{"router_score": "sigmoid", "learning_rate": 0.00767, "batch_tokens": 65536, "dataset": "wikipedia_en"}
Below are experts of layer 7 (counted from 0) of a mixture-of-experts language model. Rows are named router (the router's row for the expert), up (a neuron's input weights, with its number) and show model dimensions 0-63. Each number is 128 + 32 x the weight over its row's rms, rounded and kept within 0 to 255.
After each expert's rows: "mostly gets" lists some tokens that are sent to it at least half of the time; "gets" lists some tokens that make up at least twice as much of what it gets as of all text. This comes from a sample of Wikipedia text that the model never trained on. Tokens count by the router's weight.

# expert 3
router [178 132 125  91 150 126 124 151 158  74 136 148 114 212 200 109 110  73 148 162 151 118 112 135 162 109 139 140 158  93 102 145 114  98 149 115 173 138 186 112 139 144  89 160 147 121  90 107 150 101 140 160 142 142 140 100 152 162 124  96 124 136  59 131]
up0 [104 114  79 194  99 126  92 164  89 175 122 123 100 159  85 171 113 144 112 178  85 146 176 125 144 157 183 112 178 178 121 139 116  95 105 130 217 110 164 150  81 113 135  90 125 124 146 157 163 110 128 134 139 197 142 105 113 118 102 136  90 145 103 106]
up1 [102 149 108  98 168 183  88  99 160 126 117 180 149 116  96 130 137 140 116 187  88 158 127 131 128 151 147 148  82 164 119  56 163  93 152 118 106  85 114 158 129 130 103 115  77 109 163 187 118 119 128 120 135 115  91 107 139  90  98 157  77 164 131 127]
up2 [ 61 199 175 183 125 121 126 152 168 116 137 124  79 189  84 209 146 134 160 107 103 107 106  92 150 127 115 104 117 110 159 129 110 104 136 170  32  71 198 165  93 152 109 166 134 155 143 126 164 155  68 155  78 117 168 129 164 161  74  78 103  80  78 163]
up3 [176 133 152 107 197 139 101 132 111 120 174  85 102 168  36 132 144 140  75 116 132 111 137 114 141 130 131 135 153 199 109 114 182 158 111 114 142 101 136 147 119 173  89 179 115  94 133 145  10  91 142  81 123 161 124  99 105 154  85 162  99 130  89  93]
up4 [144 151 143  82 144 110  80 133  70  92 106 132 180  93 177 128 210 163  96 115 109 165  96 196  98 172  92 144 131 132 121 101 136  58 178 181 134 130 117 100 112 113 123 138 127 150 161 128 191 152 146  84 133 166 101 168 155 158 115 117  49 117 186 117]
up5 [ 89 116  91 132 114 124 146 108 126 170 124 168 109 150 147  91 114 140 132 122  97 150 104 131 137  99 161 119 165 120 134 127 147 151  72 161 117 129 108 114 150 189  74 147 115 161 172 136 122  94  80  90  82 104  86  86 160  74 105 114 133 155 200 164]
up6 [158 150 149 147 132 150 192  57 166 158 149  77 112  88 152  90 125 152 125 136 156 158 144 139 161 131 126  81 163 128 111 113  98  99 113 140 117 159 156  93 150 143 113 153 135 112 117 136 109 127 127  81  90 190 133 189  74 145 156 164  84  99 150 119]
up7 [141 156 142 107 179 162 116  67 130 108 143 132 151 145 143 122 184  97 165 205 135 134 138  97  63 129  90 205  89 137 103 153 119 121 135  65 131 127 160 168 161 106  55  99 110 127 184 130  86 135 123 139  67 114 102  82 127 150  93 203  76  92 124 117]
up8 [140 136 127 122  67 173 141 124  86 101  99 162 122 128 152 217 133  89 111 116 117  98 118 156 160  68 137  92 161  84 118 182  90  98 110  93 138 121 116 136 130 111 140 152 122 130 137 121 107 117 119  93 151 146 143 136  93 136  83 117 156 122 188 108]
mostly gets: ",", ").", " c", "\".", ");", "),"
gets: ",", ".", " |", ";", "-", ":"

# expert 6
router [205 140  83 111 117 122 139 105 140 125 104 156 136 108 190  99 126 184 127 104 159 193 124 128 166 120 100 123 150 160  93 126 190 126 136 155 116 116  83  84 153  69 115 127 104  69  78  99 183 130 135 108 113 137 103 134 134 163 135  88 169 111 132  82]
up0 [117 184  93 157 154 126 170 109 126 175 109 192 134 133 101 168 105  93 127 143 173 180 128 113 122 173 105 110  94  98 147 135 110  85 110 170 150 113 183  95 121 138 136 167 116 102 178 139  81 237 174 115 172 145 107  81 189 127 130 163 153  95 171 122]
up1 [143 188 126 145 134 168 142  91 122  87  80 154 126 133 160  65  84  92 118 155 126 123 130 187  85 161 124 129 172 150  80 131  90 165 126 138 148 126  96 109  74 108 155  68  99 122 166 168 144 120 172 127  87 162 103 145 124 154 157 145 103 154  96 150]
up2 [130  90 179 107 159 153  68 126  99 168 145 128 138 129 122 126 169 141  97 153 123 149 103 148 158  88 166 140 179 166 143 146 118 121 163 125 131 111  79  80 115 112 122 134 133 110 119 158 116 182 149 163 187 129  56 120 109 153 132 151 128  79 114 142]
up3 [116 125  92  94  83 165 132 178 100 125  66  80 161 126 147  91  68 154 137 126  67 134  64 205 119 137 134 143 156 149  91  86 172  86 170 116 177 112 110 158 121 139 116 117 158 140 118 103 127 105 160 117 120 107 107 159 133 157 174 153 110 128 123 120]
up4 [101 109 132 123 110 161  85  88 116 167 128  96  91  89 145 155 152 118 101 127 127 126  99 108 141 138 189 132 119 142 138 217  83  68 186 117 108 141  54  92 148 131 140 142 148 151 119 133 140  75  93 158 153 155 157 154 117 140 201 156 162 110 165 115]
up5 [147 177 161 109 109 140 106 100  90 110 125 147 108 141  62 132 143 142 101 159 147 142 132 157  89 159  94 131 135 170 132  89 166 115 125 104  84 163  98 151 141 111 154 110  56 154 106 115 122 120 133 116  96 148 106 171  98  70 129 111 113 100 109 150]
up6 [154 104 118 117 109 168  94 133 146 110 169 111 108 108 129 159  87 161 136 164 111 144 128 136  92 148  72  75 110 120 102 143 155 122  97  96 123  70 138 140 150 224 119 106  93 163 162 107 193 108 119 102  52 104 166  80  98 185 112 143  99 115 105  70]
up7 [200 156  95  96  98 134 118 114 134 115  80 146 129 147 158  85 102 164 120 114 141 151  88 132 148 149 138 159 173 121 129 157  95 118  77 120 194 160  83  87 127  88 159  51 164  76 207 131 133 167 149  94 120  83 105 134 191 127 107 121 138 121  91 102]
up8 [133 144  88 131 139 141  72 120 117 134 156 107 138  95 134 143 129  99 109 143  97 135 146 135  84 127 131 105  54 122 116  79 139 179 102  76 195  93 133 186  85 138 178 118 174  91  54 121 191 107 118 122 129 114 123 111 102  91 104 137 174 132 128  71]
mostly gets: " \"", " (", "'", "(", " there", " people"
gets: "s", " (", "\n", "'", " \"", "\""

# expert 15
router [127 117 141 123 141 194  63 172 120 172 168 111 136 126 167 169 130 126  92 137  92 129 102 104 105 118 168 107 183 124 135 185 136 106 100  74 164 193 106 103 127 143 132 119  77 182 117  74 143 143 159 130 164 127 128 100 148 196 153 107 131 115  75 150]
up0 [135 152 111 146 117 199 148 112 183 122 114 114 123 146 135 127 102 127 134 177 162 142 115  98 141  79 150 177 209 139 102 135 179 135 200 179 130 149 139 160 120  86 111 145  92 143 132 118  98 127 114 108 147 191 159 108 101 100 148 149 120 121 221  91]
up1 [ 58 134 136 143  87 150 199 152 138 115 132  97 164 139 104 159  95 124 142 148 167 134  61 119 114 130 158 121 138 142 158 115 172 108 142 155 107 118 135 123 157 193 167  96 105 131 161 109 103 107 148  83 112 137 140 149  89 138 132 160 158 164 153 183]
up2 [161 167 115 132 144 167 200 142 151 105 170 139 100 128 139 106  88 147 159 171  76 125 198 145 115 149 113 113 126 163  96 144 115  85 114 108 130 163 113 109 154 123 159  37  98 102 113 113 176 117  63  98 173  90  75  93 111 142 166 166 109 123 107 140]
up3 [118 119  98 168 146 176 113 182  84 142  90 102  67 135  88 104 118 109  95 149 134 203 119 109  94 203 154 109 139 127 111 180 138  87 119 193 166 140 118 190 120  72 123 171 140  99  77 110 126  75 173  84 108 137 163 103  95 121 139 141  59 116 144 114]
up4 [141 237 134 177 125 172 142  86 120 120 149  75 130 106 124  62 132 152 135 101 150 194 173 158  68  56 106 136 115 149 180  94 113  79  90 129 103 169 109 119 155 161 188 135 167 129 125 150  87 131 109 115 109 135  87 102 156  89 160 139  65 123 130  93]
up5 [125 159  97 101 113 154 127 104  92 145 128 179 140  63  84 136 135 159 155 130 133  79 159  76 145 148 127 158 110  91 153 128 157 112 162 165 125  65  95 161 114 156 101 107 173 113 171 134 143 138 125 137 138 113 176 152 135 129 127 150 182 108 169 154]
up6 [140 125 165 147 114 207 175 118 104  99 150  91  91 132 118 145 175 126 166 150 156 136 117 109 193 141 116 168  96 131 140  61 146 109  80 188 187 148 100 163 135 131 186 128 119 118 157 147 124 128  73 187 119 121 175  97 121  82 107 142 157 123 165 129]
up7 [138 149 171 112  94 192 123 136 134 123  68 121 175 158 122 105 132 136 122 142  85 144 100 136 104 132 136  95  90 143 121 190 154  87  93 165 123 127 121 183 139  85 139 166  80 189 180 111 147 113 180 138 123 145 127 110 172 165 175 143  75  97 101 112]
up8 [117  91 128 133 151  82 129 118  80 138 165 124 133 173 163 164 125 145 110 220 120 180  98  95 148 152  49 131 134 157 126 137 141 127 106 115 124 180 161  99 139 163 130 117 142 138 107 151 121 160  90 134 156  92 138  87 124 167  73 123  70 157  71 135]
mostly gets: " two", " three", " four", " several", " many", " five"
gets: "1", "0", "2", "3", "5", "4"

# expert 10
router [127 102 207 138  97 106  99 177 157 128  62 150 113 114 141 140 131  90 102 170 105 114 135 143  79 117 120 135 141 112 119 139 161 116 115  96 164 153 142 128 180 139 119 119 115 106 120  73 142 146 107 125 161 117 116  99 134 153 130 129  85 121  71 126]
up0 [136 115 177  54 103 139  69 115 156 155 118 145 146 127 162 121 125 172  99 158 161 149 101  74  93 119  82 163 138 113 154 187 204 154  71 149  99 120 119 126 117 145  96 155  76  96 173 135 108  91 152 146 148 168 142  98 130  83 165 165 163 124  90 113]
up1 [145  95 150 130 134  82 107 142 158 115 126 159  53 115 124 141 122 132 137 116  89 130 161 155 137  91  92 194  94  97  90 146 123 115 108 101 144 103 164 136 171  87 119  93 118 145  87 179 161 143 151 117 109  85 122 164 194 106  68 111 102 118  80 134]
up2 [156 119 123 141 142 165 142 149 159 158 116 121  80 145 111 155 127 103 133 134  67  70 168  96 132  76  81 184 102 154  79 149 119 111 116 164 119  93 128 111 134 153 153 117 132 140  57 138 134 153 152 150 143 170 112 135 128 170 117 156 186  92 141 155]
up3 [140  75  93 110 108 146 113  67 141 140 167  99 144 138 124 126 162 137 104  99 128 109 137 100  96 137 117 170 183 146 130 112 136 106 153 134 133 125 169 106  94 125  88 157  90 133 134 157 174 123  80 135 127 122 178  97  63 153  78 172 116 157 149  85]
up4 [166 119 121  99 165 154 158 181 142 127 190 155 104 101 110 142  79 175 139 112 100 116 135 105 102 159 103 147  70 145 109 134 139 132 103 115 160 121 127 118 100 128  85 139 114  99 110 147 156 130 108  93 119  71 132 150 133 143 112 123 153 126  85 116]
up5 [125 107 156 109 119 158 111 154 116 153 137 109  86  89 164 124 126 111 114 165 168 116 148 128 129 125 183 101  83  34 172 101 162  94  95 101 155 123 157 150 156  77 147 112  92  69  81  76 109 167 137 173 123 124  97  74 206 106 125 100  96 100 102 154]
up6 [176 142 133 117 151 175 152 140 165 169 136 110 136 193 181 169 101 141 158 112 180 127 133 124 140 154 190 146 156 155 120  78 145 114 109 160 161 135 139  94 110 164 108 123 117 112 190  82 128 121  87 173 114 134 145 180 128  54 207 107 103  63 103 154]
up7 [224 122 149 138 104  48 189 178 168 105 136 177 117 116 182 123  84 143 101 124  96 150  84  73 105 180 133 158 188 127 152 205 128 172  88 129 141 117 156 163 152 118 110 131 124 106 145 102 118 157 136 101 134 113  98 134  80  94 153 143 201 153 142 123]
up8 [ 77 162 161 124 119 109 181 117 114  86 115 142 101 164 146  93 169 122 153 131  96  68  96 162 146 131  92 162 197 133 134 158 127 115  66 166 148 158  39 162 119 154 182 112 126 134 137 145  79 124 101 110 110 116 169 115 118 205 151 105 216 161 132 163]
mostly gets: " Coordinates", " Genus", "|---|", " Genre", "See", " Apps"
gets: ":", ")", "4", "5", "6", "3"

# expert 13
router [153 159 106 122 126 164 132 120 179 123 124 160  90  86 146  77 132 136 116 155  91 128 182 167 160 120 167 164 184 171  94 137 106 189 132 110 122 181  98 163 178 180 120  93 135 179 150 102 100 122  85 143 145 158  88 116 124 114 106 110 148  92 214 188]
up0 [164 107  90  62 134 105 171 118 151 134 107 163  95 149 178 154 155  92 171 158  47 170 195 179 114 100 114 162 117 165  96 171 104 145 151 138 118 110 110 159 144 189 133 111 175 129 170 151 129 149 132  83  76 151  78 106 112 136 166  42 133 138 174 140]
up1 [130  62 141 104  84 132 102 154  78 119 145  53  74 134 116  81 124  70 137  94  98 193 124 123 142  86  87 133 153 148 140 122  96 176 115 135 131 158 163 160 156 111 111 134  96 105 129  83 148 129 126 110 130 115 185 117 136 124 128 122 113 170 110 132]
up2 [151 134  79  92 145 139 184 113 103 138  81 127 110 133  99 152 171 119  64 144 111 179  80 105 106  94 161 136 109 159 124 141  76 151 110 121 186  58 104 144 144 103 127 125 130 116 142  81 105 189 139 120  87  88  75 114 158  69  99  74 213 103 147 150]
up3 [197 148 103 203 136 111 135 137 146 118 118 135 169 182 165 103 122 139 165 115 144 137  75 119 122 127  64 154 145 134 109 108  78 188  98 134 155  99  98 102 124  63 145  72 134  98 162  89 119 136 100 149 190 131 107 170 185 110 107 179 155  96 153 145]
up4 [149 104 132 121 179 132  81 110  82 146  90 155 106 131 164 103 143 143  87 158  64 146 108 155 114  84 175 154 132 126 139 162 120 123 139 112 137 117 122  85 150 135 170 152 174 115 140  73 109 100 185 137 115 101 135 151 104 184 137 111  89 158 102 197]
up5 [100 153 120 165 144 108 120 160 146  90 115 111 113 129 105 108 157 170  91 175 136  75 123  87 125 159 117 139 116 141 121 135 137 146 162  96 105 111 112 163 121 112 124 141  94 148 156 139  95  94  65 112 156  85 164 124 139 146 166 183  48  80  99 173]
up6 [129  89 138 193 193 152 129 144 113 145 119 181 179 138 138 128 122 189 120 115 148 176  94  99 171 124 160  86 166 140  97 142 128 157  97 133 143 172  75 128 144 138 149 109 162 115 136 116 141 107 144 145  69 124 131 109 100 145 123 143  95  15  96 125]
up7 [ 81 131  98 148 116  88 138  97 103 131 211 137 105 132 225 185 115  86 117  70 118 157 115 133 103 125  97 129  83 185 148 142 107 175  93 129 108 128 131 108 127  83 107 135 153 189 119 117 136 119  94 124 147 127 155 113 154 123 148 144 117 156 117  81]
up8 [100 107  99 131 149 163 206  92  88 111  95 139 142  64  99 118 139 100  97  88 195 116 126 129  39 160 168  82 165 172 152 103  84 155 105 103 138 152 123 138 153 147 111 163 166 121 155 116 131 191 139  98 115 168 121 105 163 127 172 162  63 110  82 135]
mostly gets: " re", "–", " pro", " pre", " under", " dis"
gets: "-", "–", "|", " in", " re", " on"

# expert 14
router [143 170 147 119 157 132  58 146 151 146 142 126 165 123 133  77 135 170 159 158  71 160  78 101 189 145 117 150 112 125 155 164 159 128 101  87 153 202 147 110 130  77  84  91 109 102 105  70  78 150  96 178 111 124 125 107 137 188 120 151 124 131  74 143]
up0 [193 155 102 130 171 117 107 110 116 137 145  78 190 136 116 126 126 208 131 138  76 150 134  81 149 136 127 138 111 139 141 113 124 146 111 100 113 130  98 101 149 100 139 110 146 127  91 117 114  77 230 115  83 115  98 177 153 109 105 158 120 124  80 143]
up1 [152 107 121  96 140  92 101 115  50 165 108 162 166 110  98 181 152 123 134 171  94 147 115  81  90 125 123 171  94  90 148 123 132 126 176  80 115 105  90 132  70 126 133 122 143 162 117 170 118 139 127 173 130 128  97 139 151 132 141 123 126  30 159 111]
up2 [166 156 145 123 202  83  98 121 160 144 119 163 126  73 168  41 104 159  72 137 141 123 151 142 105 116 159 142 135 193 158 122  88 133 141 152 149  97  91 155 176 110 154 117 119 133  99 103 158 159 114 185 174 137 154 123 161 147 135 172 154 129 107 154]
up3 [ 82 107 127  81 175 165 124  97 137 156 177  77 162 146 154 157 113 105 134 150 147 115 121 179 105 115  93 157  91 100  79 139  79 151 117  70  95 132 127 199 169 150 144 146 134 111 115 100 136 182 104 121 103 137 108 120 135 137 139  84 162 158  89  84]
up4 [143 165 149 116 123 107 154  79  92 101 190 162 131 160 104 133  96 190 157 129 143 184 164  79 131 169 151 171 157  90  96 123 125 127 100 181 118  84 122 138 176  83 124 120  57 121 155 162 121 149 183 164  93 114 109 116 119  99 152 106 153 107 135 157]
up5 [152 148  85 155 191 124 102 175  66 120 121 147  88 154 150 169  91 115 175 129  81  72 107 207 155 132 164 115  88  91  85 125 116  98  87  94 133  44 120 129 143  94 167 152  95 138 113 100  96 153 169  79 110  75 135 171 178 133 125 136  88 134 167 112]
up6 [105 113 136  99 150 155 105  91 110  95 110  96 130 176 117  70 166 152 120 124 147 115 158  90 122 149 128 168 143  99 116 173 208 141  56  99 133  84 180 182 153 138 100 149  84 123 100 107 107 116 147 118 156 121 140 148 105 123  91 150 194 124  92 101]
up7 [ 86 124 141  80 129 119 141 118 101 206  58 113  90 144 136 164  95 121  96 134  59 154 120 105 121 105 134 155 134 186  75 167  78  93 193 120  70 150 112 136 115 168 213  86 134 100 150 119 135  97 162 122 137 101 134 113  88 105 175 111  87  59 184 159]
up8 [170 139 227 110 153 150  90 110 141  98 152 114 170  89 135 131 126 152 179 149 140 192 155 120 116 155  90  96 101 169 127 172 159 122 161 107 121  97 156 138  87 182 127 131 129 171 106 144 166 132 154 157 121 151 119 114  86 120  65 174 125 137 197 140]
mostly gets: " the", " The", " his", " a", " an", "The"
gets: " |", " the", " a", " The", " his", " an"

# expert 1
router [135 119 125 163 166 137  57 161 178 108 134 115  62 121 156 149 125 131 100 103  93 108  96  94 120 178 159 174  99 113  67 171 137 148 166 168 155 184 211 166 143 116 121 112 150 133 125  74  93 225 185 139 152 134 173  76 150  80 150 125  81  97 111  95]
up0 [126 162 177 155  66 172 102 199 130 187 184 105 161 112 153  98 113 161  77  83 124 189 124 110 114 200 181  80 106  95 193 148 149 191 160 120 173 125 153 157 132 122 136 134 131 177 110 106 172 127 142 176 105 124 181 107 136 159  93 109 109 123 122 146]
up1 [122 163 199 165 155 114 139 132 144 120 167 195  56 123 101 155 111 176 163 150 132 103 104  92 116  81 134 144  85 115 133 169  93 118 150 106 115 192 128 121 103 139 122 161 183 181 166 103 186  89 105 150 171  64 129  75 125 153  90 144  82  95 129  81]
up2 [136 152 107 153 121  88 190  64 146 104 136 134 137 158 140  92 169  93 184 103 124 173 123 147 144  95 110 137 191 118  67 131 133 137 144 172  79 121  86 121 168 140  82 107 111 144 125 145 103 179 136  82 121 111 132 141 177 136 180 151  91 177 196  94]
up3 [148 141 120 169  66 144  80 151 129 148 142  99 153 145 145  89 138 106 111 190 129 175  91 114 147 165  78  88 106 124 127  94 143 162 115 206 119 112 143 135 178 136 141 123 183 124 105  83 117 161 125 172  78 125 108 177 113  76 138 165 124  93 167 131]
up4 [131 158 162 135 160 122  91  97 128 115 153 106 155 119 205 170 126 142 167 106 169 119 170 109 143 130 150 106 147 124  73  86  98 149 172 152 121 118 145 134 155 104 172 198 153  98 149 180 118 128 143 135  76  85  91 109  92 131 132 126 145 122 167 153]
up5 [170 127 132 124 113 145 128 138 171  84  94 135 188  88 126  82 147 105  78 126  52 143  74 130 152 116 141 151 118 125 127  64 120 141 170 125  84 118 118 154 134 156 149  94 180 131  83  84 195 139  71  93 118 116 114 114 106 122 110 141 156 166 119 164]
up6 [111  97 128 113 150 213 113 128 173 136 104 105  80 138 123  86 191 152 170  83 101 149 124 137 160 138 136  99 143 111 160 133 150 184 156 152 128 168  96  85 166 157 168 143 144  73 123  82 101 160  92  81 111 127 163 140 147 150  97 148 187 136 161 145]
up7 [114 147 105 113 177 126 172 122 110 113  88 108 160 135 133 154 161 135 128 124 135 141  78 162 129 117  82 127 136 151 118 145 178 131 121 118 122 124 147 157 135 166 126 190 149 160 110 125 121 136  82 175 111 169 116 126 105 127 129  52 101 135 144  72]
up8 [163  95 104 163 153 101 200 145 199 130 175 100 164 172 133 158 147 114 121 108 102 121 114 135 112 128 179 121 105  93 111 138 104 171 145 112  74 107  93  62 135 105 125 129 161 197 102 104  84 117 126 115  77 107 127  71  96 141 141 133 121 135 100 129]
mostly gets: " you", " A", " Night", " I", " ", " You"
gets: " ", " A", " I", " Me", " \"", "I"

# expert 0
router [141 100 104  93 114 162  79 108 146  60 216 172 143  83 140 193 167 110 107 140 144 191  83 122 129 163 147 126 147 130 153 133 138 188 144 120 104 135  92 110 133 195 180 135 111 170 145 112 158 133 105 116 149 106 136  62 113 116 132  97  83 131 152 126]
up0 [115 152 189  90 101 141 158 158 120 112 120 104  97  83 188 157 116 140 155 149 127 168 102 123 119 138 157 150 119 134  93 119 182 180 152  88 155 108  82 159 181 133 106  82 169 141 113 130 106 127 134 180  72 142 124 113  56 178 119 147 142 106 161 150]
up1 [110  87  86  99  86 159 174 155 174 146  47 151 167 114 124 135  63 108 121  85  92 177 140  74 129 102 124 110 109  87 168 100  66 145 161 149 160 136  79 111 160 124 168 106  91 150 116  91 136 154 149  89  88 107 131 116 137 124 103 121 122 133 130  95]
up2 [118 191  65 152 194 122 158 120 154 119 121  95 133 189 146 103 129 102  97 114 135  96 123  91  92 196  83 192 143 167  72 159  81  66 123  85 203 170 162 123  95 122 169 136 112 118 163 155 175 187 125 123 168 152 139 155 100  83 103 163 119 152 109  97]
up3 [128  71 150 136 128 134 106 176 167 134  75  95 119 131  91 148  98  91 151 121 109 123 113 108 158  72 134  56 108 107 153 113 110 183 126 114  87 114 137  99  79 135 141 131 110 127 119 110 154  79 152  74  56 110 116 108 136 138 120 142 129 145 116 122]
up4 [172 126 176  74 110 125  86 134 182 158 146 166 112  67 107 164 195 163 178  89 140 137 164 101 172  92 108 111 124 110 120 147 126 121  84 109 128 118 116 143 175 126  91 119 171 129 175 100 145 128 153 149 133 130 163  73 161 104 103 113  54  64  50 170]
up5 [175 189 146 154 139 146 163 160 106 130 102  91  85 153 114  68  77 128 115 136 114 136 113 149  92  84 155  84  93  87  97 115 190 175 131 125 198 117  83 125 104 180  95 134 153  95 155 186 176 220 119 171 131 171  82  83 149 131 124 161  99 181 181 137]
up6 [102  95 156 159 112 129 138  92 159 194 139  79 161 102 147  50 104 110 165 126  67 117 107 100  96 153 164  98 199  74 150 111 164 123 137  68 120 113 100 171 130 150 139 147 100 152 172 159  91 137  86 145 118 148 102 116 129  86 188 119  81 154 156  90]
up7 [129 143 154 148 165  82 138  72 125 111 161 138 153 114  85 143 141 122 147 128 153 137 129 148 143 140 157  82 118 128 158 118 128 139 108 143 138  99  93 157 135 118  85 158  89 164 112 108 143 198 123 141 177 191 136 119  76 118 125  89 102 191 135 102]
up8 [145 131 206 140 153 126 103  87 142 132 140 109 136 171 113 128 138 189  87 232  93 115 170 129 199 124 129 125 122  97 111 141 172 151 102 144 107 135 130 145 128 161 113 122 137 124 108 127 180 162 129 109  98 146 160 139  61 148 126 188  75 188 132 144]
mostly gets: " to", " with", " was", " and", " from", " as"
gets: " of", " and", " to", " in", " was", " for"

# expert 2
router [153 158 156  98 167 134 142  83 192 178 146 152 104 147 128  81 143  77 120 157 132 108 156 108 141 140 116 150 138 113 101 165 121 144 170 140 140 138 147 113 114 149 110 107 107 101  78  99 150 106  58 157  80  70 141 139 134 123 191 151  88 123 124  99]
up0 [180 131 191 133 169 137 113  96 135  99 144 137 129 130 138 143 145 125 146 121 166 124 103 129 174 132 129 191  76 178 104 120 129  68 134 153  88 142 137 181 153 130 118 154  99  98 138 172 156 118 177 138  99  70 140 134 171 135 101 126 129  86 124 165]
up1 [154 149 133 141 136 127 162 158 135 126 131 141 140 101  76 163 141 111 165 148 108 152 110 122 168  85 157 119 137 112  92 148  89 115 133 104 173 189 150 129 135 150 112 126 133 163  56 168 135 120 134  75  72 111 109 160 116 111 140 110 103  95 129 166]
up2 [154 180 168 136 186  77 113  72 165 180 152 102 121 150 186  76 152 143  93 162 117 134 178 117  87  98 150 106 118 115 138 117  82 105 105  98 140 113  85 152  92 115 172 163 116  60  68 134 174  54 150 155 122 130 161 141 156 151 147 129 139  96 170 160]
up3 [107 142 110 169 164 117 132 128 120 121 116 128 128  94 119  84 130 155 139 139 119 101  70 134  99 155  91 152  84 128 159  65 161 111  86 142 233 187 139 143 170 148 152  53  91  72 132 134 203  82 125  85 115 146 140 146  97 123 133 135 119 133 142 139]
up4 [148 199 160  82 166 119  84  77 164 125 116 154 107 182  99 138 128 104  98 150 127 151 123 111  70 113 124 125 100 123 162 133 117 102 130 174 137  97 107 105 108 147  52 132 134 171  92 121 122 125  96 133  48 159  93 145  99 183 166 146 131  81 128 106]
up5 [ 95 114 145  87 133  75  85 165 130 125 155 137 140 105 127 129  56  59 151 179 133  90 151 158 175 111  80 166  81 110 126 106 113  55  80  73 111 123  82 124 182 143 127  95  74 136 132 125 127 148 116  72 135 146 162  97  87 172 105 123 144 203 127 124]
up6 [108 147 151 155 105  42 156 137  51 128 158 107 114 135 153 142 155 101 158 109 156 120 190 133 167 166 146 175  88 129 133  87 130 102  89 113 151 142 129 105 131 116 101 115 101 122 129 100 197  89 139 213 107 136 117  62 137 115 176 103 151 122 140 123]
up7 [ 91  93 126 141 121 171 127 124 145 103 105 164 101 156  74  86 105 124 142 184 156 137 133 125 112 135  47 129 101 126 110 172 171 112 162 174 115 100 113  82 115  98 120 139 112 108 162 115 170 154 108 149  79 153 115 116  83 162 142 208  95 144  90 113]
up8 [142 112  92  65  64 133 103 139 123 127  59 120 132 110 137 105  71 128 161 159  86 146 111 116 175  96 150 151 119  96 125 128 145 156 116 159 127 104 121 102 111 110 172 146 188  30  55 124  97  85 164  82 139 129 162 148  69 143 191  99 108  84 156  75]
mostly gets: " co", "ac", "c", "oc", "\n", " f"
gets: " ", "\n", "==", "c", "ac", "f"

# expert 11
router [122 127 139  61 136 145 133 118 172 140 138  82 162 112 121 126 131 109 156 111  55 117 155  97 192 144 182 108 114 131 124 146 189 125  86 152 127 137 142  82 140 151 157 104 149 129 109 113 111 134 125 101 123 150 135 160  88  98 163 117 172  93 146 135]
up0 [186 129 103 118 147 133 107  92 154 158  87 168 112 119 119 143 164 156  88  80 124 143 129 131 160 132 133  84 139  98 122 126 169 112  91 111  92 145 102 175  92 145 125  98 137 119 149 106  99 112 113 137 157 164 123 160 141 110 149 156  93 147 189 137]
up1 [185 139 188  92 144 110 122  74 134 167 189 118 143 123 128 165 105 124  68 110 198 115  84 111 124 116 125 113 105 175  99 134 138  99 112 112 113 142 120 152 116 157 109 166 178 158  87 136 114  84 150 106 120 100  95 104 165  87 174 131  78  93 184  83]
up2 [184 148 168  94 166 153  95 126 150 142 139  99 189  94 120  95  65  77 145 101 101 116 165 198 142 142 180 122 142 130 122 119 140 141 109 146  75  95 126  96 126 109  84 129 140 123 173  88 108  91 116 128 168 146 138 145 106 147 111 152 122 170  79  98]
up3 [177 142 157 190  74  94 119 146  93 163 124  57 148 162 110 148 140 130 174 140  88  97  98 156 171 166  57 143 132  90 113  55 140 144  86 121 123 140 112 128 118 140 170  90  81  88 165 123 124 182 101 116 168 122 152 143 144 152 114 104 122 138  95 110]
up4 [128 149  92 134 176 184  76  92 156 143  96 136 115 130  39 118 216 144 104 117  91 124 115 125 129  94 140 164 114 160 146  71 109 125 144  79 155 190 145 109  72 167 177 120  96 155  95 179 164 123 140 159  98 115 109 146 135 127 149  88 152  88 107 137]
up5 [105 159 113 124 104 132 167  82 177 164 145  73  96 120 136 171 122 109 122  98  94 144 205 184 121 118 108 124 160 138  84 114 165  69 122 105 101 112  68 121 169 147  95 138 142 126 131 116 124 100 106 130 112 126 131 144  77 145 206  96  84 150 193 127]
up6 [129 135 179 127 138 110 104 137 152 103 103  83 133 116 155 156 101  89 196 115 134  61  72 129 172 151 126  52 145 112 105  86 123  87 102 153 130 156  97 129 158 166 185 116 129  91 115 147 119  66 127  97 121 112 144 163 156 154 179 154 169 161 126 175]
up7 [ 96 131 171 112 102 162 111 110 117 157 140 126 166 145 181 121  87 116 168 145 107 130 138 115 181 144 139 110 142 129 118 115  89 136 141  72 122 133  95  58 141 118 198 102 155 183  91  85 116 163 146  82  99 110 120  92 175 145 125 115 113 165 186 109]
up8 [155 114 182 142 107  63 140 166 104 122 160  86 162  57 131 139 160 145 157  98  95 122 110 159 129  90 118 214 114 124  97 120 111 127 136 153 132 103 144 191 112  95 149 119 136 153 109 162  90  92 158 132 117 141 124  89 104 102  63 173 109 133 162 148]
mostly gets: " southern", "eastern", " Total", " north", "Ch", " Coordinates"
gets: "1", "9", "0", "2", "8", "t"